Experts of a small language model.
Size: 8 layers, 23.2M parameters.
Training: a variant of Muon for the experts, 473M tokens, 5203 steps.
Below are experts of layer 5 (counted from 0) of a mixture-of-experts language model. Rows are named router (the router's row for the expert), up (a neuron's input weights, with its number) and show model dimensions 96-191. Each number is 128 + 32 x the weight over its row's rms, rounded and kept within 0 to 255. Numbers have three digits each.
After each expert's rows: a language model's description of what the expert responds to; "gets" lists some tokens that make up at least twice as much of what it gets as of all text. This comes from a sample of Wikipedia text that the model never trained on. Tokens count by the router's weight.

# expert 14
router:129118134124128141078168124108107095108152151120102134110139103125166147045151159119145123131112093102152112165071077131123139141162122092085134104176145135148082114106132126054176102128144102152134171148080157137107196185130160105105073118127093164100138149065084184138143195133095145136
up0:104144081066148095121113130145086109081108092169234121124115075174111088117189139079094122134104125129177101183133176108107117038137069120148097133155114133094153126164126053176155121213169147113176085117096160098192100191174106158100152120113130178125113122106088075115093161073104146183
up1:076167101111126125181114173096113123163107164079126160123160116178106116161104138164099086092116197113174079140126100134117104142121099091136099098137181185089109139151117136151084131166016127123074099148089067091148097119102129125076107172110125106153158099142121118107130165106060130168
up2:102147107106146146118150153141114055124137148121149155141118137174145220161123125178082085126147104155187109069139058181177160128156103092113115127142111137112154200137146220162196181115198110130122139138176104114133153127101116143118128172130066101133191165136120169146119145087104177151
up3:111194153176130089121157155102101063087094120136143121143131177148145103151089074148145151107152098118141198098099100137107069124151115166094105136138159066128138144101145118142188159175092146116133138146112118080074122152102105139168195084163118177150114172188129106168210210138093133158
Description: Mid-word consonant clusters
gets: "ill", "ul", "ad", "it", "end", "ph"

# expert 62
router:129136118102088089102153150103116139124209140133100138091131130088193138097158121127107107155133111157154105053100111074154111086131160084179156111142121064075102130165137157090213099180131141165152146196137123158127138192118204143114092089136073181105137126076129190164197084162092147103
up0:144087127182065112176172104134105106079140033092067136131167098110134150146135171088087123143140173117098138150153148143129122129154155110071184171176145085057144173181161101091112131115173140170148135119089148165114119128122125107139132072111128151097044156107136128102132166111092117106
up1:184099074154177130132170141120131074096096092154135141165052080134170032153098146139164098177136129139128137175154149132175130163124105115158123076144140162163130173146147046124133125168109158183097167151103163139075063144102124122164182113155134132147161126096128124154149132054118184097
up2:120138093160089127115173119167116120085145161105095114110171099116111094110113158078136100117151074104152102103160080164135107150093138076103142134133153122097158119129149144129176156168218139111079112129099190175148133097155168141142120187119152147186136174146221178153107086141168090198
up3:127141100122145077059167106120111164138086139126125145153158135167149112157155110079109143195104146103154185177110102133137163112158125190118124091146149187122176136198124091129113154122163172099201136218134147180159130118146154124134126110155210114122185197153130132100098132133076129102
Description: st word onsets
gets: "st", " st", "est", " g", " St", " out"

# expert 7
router:108153126112110093150121109102135085135131170128108052078108149102149117126140134131195107086140134099191147126114074108093129113071150131186132138138123114117133143107114058084132077158116148154136150189071179144059175149062121135109121068091089138123139167101191125129150177068106115087
up0:090122107136151167159161120132174137134081114172112127144154109127084120138133145107102134102090177114061080156101142101151136117178121139152112138098120138085205176130113070153122134160167121084127132129152142098150133101112139041080081098210139149159125113179060108151161082142150128118
up1:103150133094103087131089154172161106079137102105101154128101115128181149112105138106167149118131111132158196159174095129146083113092148041102077176126150117073122134105125164118167176133127103117111141116206160153152129125127167169116145153150103148070115090094146175096119148076132185131
up2:083166154116216150155115134162078131131118112120178138098115137169168111154188096125166113093128119047177140144179146091161076158151155162091149144105049152159135192129156146143111130119174120104132196128167146150149157119156095161118099159116060081079147108108084181094121120155090147116
up3:142122072138115233099113124069158077177219169090116190151110150145088102116112076116109123081136197169151137172148101139125125133094162103127097081138118131148161069147123091144097143163136129172094114122177162129123099110103095170185082120200167116148116161088096145050152132125078123115
Description: Definite article "the"
gets: " the", " of the", " in the", " The", ", the", " to the"

# expert 55
router:124169110094113109078113043093140148181137115149100087113081131179142133118174122193224046127141068126137139078132117130115163141108126096159123129166193122101155153165127146104135109135141115188120183127113155179136132150094144125095127108091137151118181140101158127132152125153100155109
up1:120112169135125088160171132187098109122191141200138140119116055112105099090124083163120104178136130146030191061118087124094126120172123106137138105078154144118136138122133145071113097060177117105141171156135132112133133174152152131146146153135151103111161157110165136124176068172092174097
up2:127125092096156151122109141119182178127126136136150101149100183117085142116104114147074142110144145088121130096105089111187143083135118140156118135127213120154180129134135121103164096081170197182117126139095158125123147151125096107155089111126116142080137073197161126147134116106156093141
up3:136098084136158134150128174097130179093184108089132167127127138116132178106153142153101149098125100084109118182097155112127121024050141150119095181137135143106078171117154117102124156127112109163114129118146099145107133150082097100144089124081106153156166121093112084180083138129113122136
up4:099111141108077165144150137112171135095049155057158136121092190086165139132198138150155149108085149110116133201166131085086145098098169113086141109136155157120155164151193162122136087157184190169147140183155096149109113124166116111080179150138179185111093095110134177150110129116127232119
Description: Sentence-ending periods
gets: ".", "s.", ").", "\".", "es.", "ed."

# expert 61
router:144157131141195076118170083119119102130154113112098113118093193137136132070113108139136137119107193078172163148066134109104085115157126126117113108171119115141064182204112111088183100139174098142122153160051109133075147141119146096139036118114095155088149128080130093148177158134116148113
up3:087125150122175121108081175155115089158107164184090122157098134119134094105092182072171117133113082106130076110149129108108168177138129129108161157182131093062154097070201128091055129101133124144171135104053082165138166187109092148111068123157133130133121177130113156100160135160117133116
up4:169115131104126129141112129127155090170117167167072140129092144131126121114128130096119171092130122118144079094185144161126144128148092118068108142140128088119165097122109110095132073096112136134139111078163172107173161114101147125128166143124144158121169138126101183080093139093061158103
up5:142132138143100126139158068102117119069130130113127087179065200104109090173186100166096058154143140135091166116139127154085166130137145096183089120126124105120081195125143062102172095127156113130170168143135140099129115120123116135182131068158102105152110106143211118112185151119076118149
up6:111184161150166161131128124106149127145170116160111154200092130157150125202105132145125083120161184136117081098117165145141146114095128119123118126097086105090166168194151135088180127156119192113104082114067158136107146114117145055197068095134115106088070140146109148153111100133138094144
Description: Middle pieces of place names
gets: "op", "ip", "che", "ap", "ens", "ge"

# expert 26
router:076147111117132117120187128142214134125153127140133072152141165119143116138153110186088134083091130094113148112159136122110129113138150124143106129151166109077180152092130094142093134171143164193104108172070164191139164138138157123156059097096102159088154221082178141171130161093040139096
up10:122103093144069111064156139141158125145099127131118095140132132156150142114111185141139141172087101149157114135143155087129132169147138113133156119136179078134099089124134127107146115173110175094089124147132150137166093073161154071088148106174150099091177116126123135143102139125131156133
up11:119184100102104052116121154153164119144113109119159196098076076110210106038132171111132115130129153102224146124128140146117134101173183117096105147121169133092086151134152134182081203135096152148111073104138135108115159125117162113121103108113147111111077107107106159069115169143151124146
up12:136151136128140171127154147141114144165159063197103121111136135067160128052171155122140149102120155074168160138095168137120151133165104035112101138158096093108142107092168127139126141145140116087104136113163082111109080154090068130137159136202146121145141075096097136105137154179132166082
up13:131138101145103174112101100104143101148143101125158176087103134092182096171180123189084184134076117095103150121137157052110218073087119141101140113108117194066097114132104105158142143044113086136139092094057149159185171122117114179128205138115194128175127126152112142143158116181155063091
Description: Infobox field markers
gets: "-", "\n", "- •", "|", ":", "|  |"

# expert 36
router:090117109057107075052130091079165120175152134116106141120117126176155130123139123154149084137074130150143153065149129088112108111168176171106084139161145077053108107110115052144149120145152120152115152138120154135090145165123159090095162097154145126137115165123148107152114133105163126138
up5:166146115134138162118077106129106134140165160133113107119104157126087116127141185159115178148164185115143063100083129192151130142141145132136155128135126118120139114141078145077109107134090120164099104074124116094143139131060167102129110098065070167078148143109105121165160111119111101050
up6:157061080118112155161077137126136128087173155094127121124115145141120069133153090135134118210190122124136141153114142142135123115132112115157155111164200132089141106139158111106139085110146103124135105155074109124096154194195217096139224082119105127065106155119132096218115121101208150162
up7:099101145128149062101152191053082092137117164066135090084105124134122159103092105121129095158167106114140154124118134182177118074151123099150186149158126110141132137099136190075112196142156100113093130124124201138138121118080152139126088132113044106103125125129087131129114170140152072115
up8:136066178078087165147105095137073099100136087137133103110154162131133121118068122128109145138182110093121151111142112171117146098126124135135144173135120141096134178162167108147169168137112111128125116138108132184175180175139154121105079170161177152042144077124116131089087173153100125163
Description: Space before numbers
gets: " ", ", ", ": ", " | ", " of ", " ("

# expert 46
router:097201108096073049118168094124115082167131096116134154114121187117132128100158109165134156105078153083159137135099117119113111097122138109202068087177117089152114141109130115115132139132099164112106121117109148168129147164111199106147089139080108198159091094118139132166105115147142131113
up0:134130140159132110147091177117160156166060067157046134212075164128156111200138107090165147168158159118173103133162097121144100095137157117099102163110157130168104137167136135142139113113135081129093134112108118144138158115158083057169131169104145091129126133162178101101152159125190128094
up1:109123121106122134101115089113109123114124140132104097133147171189120160172093178159164111121118144097182155182217118192114192168112162086161098143128084101083109197126196136143127138120106101142089102148168100154153161088101144174110141146122085182166121125160137074141169108184098156112
up2:122206121157140084141113134113134135156137152139201066077081104123126152100168126153119074098093108093117120135139110190169151107125159137068109160141145159145146127139065107123150114190139167148149099108133167070153114126144114116112132121119159063135091111137140115106173068067111104096
up3:071177125164107120159171114088171133126095174204129129129112091167117115147125125158138157159137187121080155138118113150115061089171080130103118098109130130121136101161135102181108120116164080145137119139101125098095179119143148116106111114127137147100107148113186142143146124103126145201
Description: Word-initial prefixes
gets: "v", "re", " un", "m", "ev", " conv"

# expert 18
router:136151174146106110065208116114169155159116178170119132149120105175179131154162102096087144185106119071188124088071060081160122088104130124155117144177114099125117147087078136134188126185083152133178132151082178147131134163117192130119114119090111158055132119110189187095100115095134137119
up0:115115109149067145115132168114110116063093138146087109142118102146067113080099086144153124091128158119222160139142124115152115136121055139117084183096128166174181105098138110098116166116120153127080147130136136138153086105166136115104137175165137035156215175110147144179122110175156103157
up1:094151178112125135052126145169141140141105160126113163174079156151056080120103105116154128166143051194087147130114154114168162135109115206181122199125113178170190089105171112121113113175108156143149135121088138148185123119169124095144104148105055172079122150118126117131187144130123200147
up2:115073142076129188146101146122147122096091129204143151086120084162131156084151165105165160128138084073139112115133103105060096180124117154131115132136113146169092096135100123143096092149123127102125122085069119160145174102107143191105135112146091133141141147068091114072160121065135147143
up3:098121140092180136059107117123139075115158185126138122147170059123118161172075135147098128108163133099119148143194116144116201089146157093154129132149085138126117132122101125102121131108149138091110184152081152149141197099161097120117164095130138159166094076101177122158142135132143172120
Description: Word-initial fragments
gets: "er", " n", " d", " b", " per", " rel"

# expert 31
router:123126093130060154169182151193114144098146162132116138113093188156128120138190114101127089114124113120166148086156130075119143048160188107135096207124141135077150141122139069101153084162118144125172180120089157132107119157151148130161115114052068173149228144101098170111166147129091122126
up0:096107121098105178089137087085086142155128139116117140119152089171161071143176115128078200120178102109114143140171110124118108180120158129101149088133147126175077145137093117131118095155128111159137173118151106141055083133138135120136114146171057174123154116062077094123107184159130150051
up1:155211099125195118100092093162133125133151174140182122127068178088134108154201114149164098079108158114166061119137138144134105137163171178130116189187036099129144168079151102109124173121124109135137128119164113084129132157117120149109098146077081136113149127098100093130184166129140098139
up2:161106154140108131166137157117133102104164175135187136155117111075066131105162156114198124186127145177138108104159167163116154133145119160127135117203185114120131081165148139127124100100141101179151108138092176134098165120176146165144051103175144128103197162117099111112144153127130105133
up3:160165092089113133161111125152109075148172148088149144112077088094132137111161117144165054114079091127152119159194151141182154152129138183127140119124113139140130108253129113145152133114160161178162098150140132087106097132137100114181098092111134168113145155128155078122050124190150121169
Description: Word-initial consonant clusters
gets: " p", " f", " sp", " th", "iv", " Th"

# expert 10
router:138117100150113100125114115101149148154149170172101103119136164166146148131130095136181131124090142124151178113127104107106160125138144147183148121121156060100123113099104043087189066161094120157187122191122163107094161161066231082141119123128134094154146106105121112137125152078173143138
up10:104147122161123127112113089116153151096137175083116103114131116144187103108126065167101026120097152081166097161132165160156180071167138120134139127120173114130158124158133090156141121110075084157076135123083140120115118088148150132129129182190131061136167117112183102130152179144137114124
up11:132141086153164105114042189165109114117132120178115100162103117145140146124116108086167138119138177095150155129143106071068131112134146162137134146135081126134157120120099162103141162111146191129076106132143152148154129128058115106105104117137132180048159163146150115149164147134101160172
up12:101082108114132120129117106142120162175083128135137129091179120130103087096093140105135119129177090154111176168152126068159082122105118151107092083098188126154148125155091122097084115115181109086156131144089128141171177148128169159055131084139093096075163140120187167094141162111128119169
up13:104091103081142141137153099113123146161171178121140062131130110116155134104183130142173165170135105208139182109115138110092114150132132130195086159152204173128086150113147100092164156128123107109119088174102154149173103108111129166154143155135093132177132102120167112111117093178101145099
Description: Year first digits
gets: "1", "2", "8", "7", "6", "0"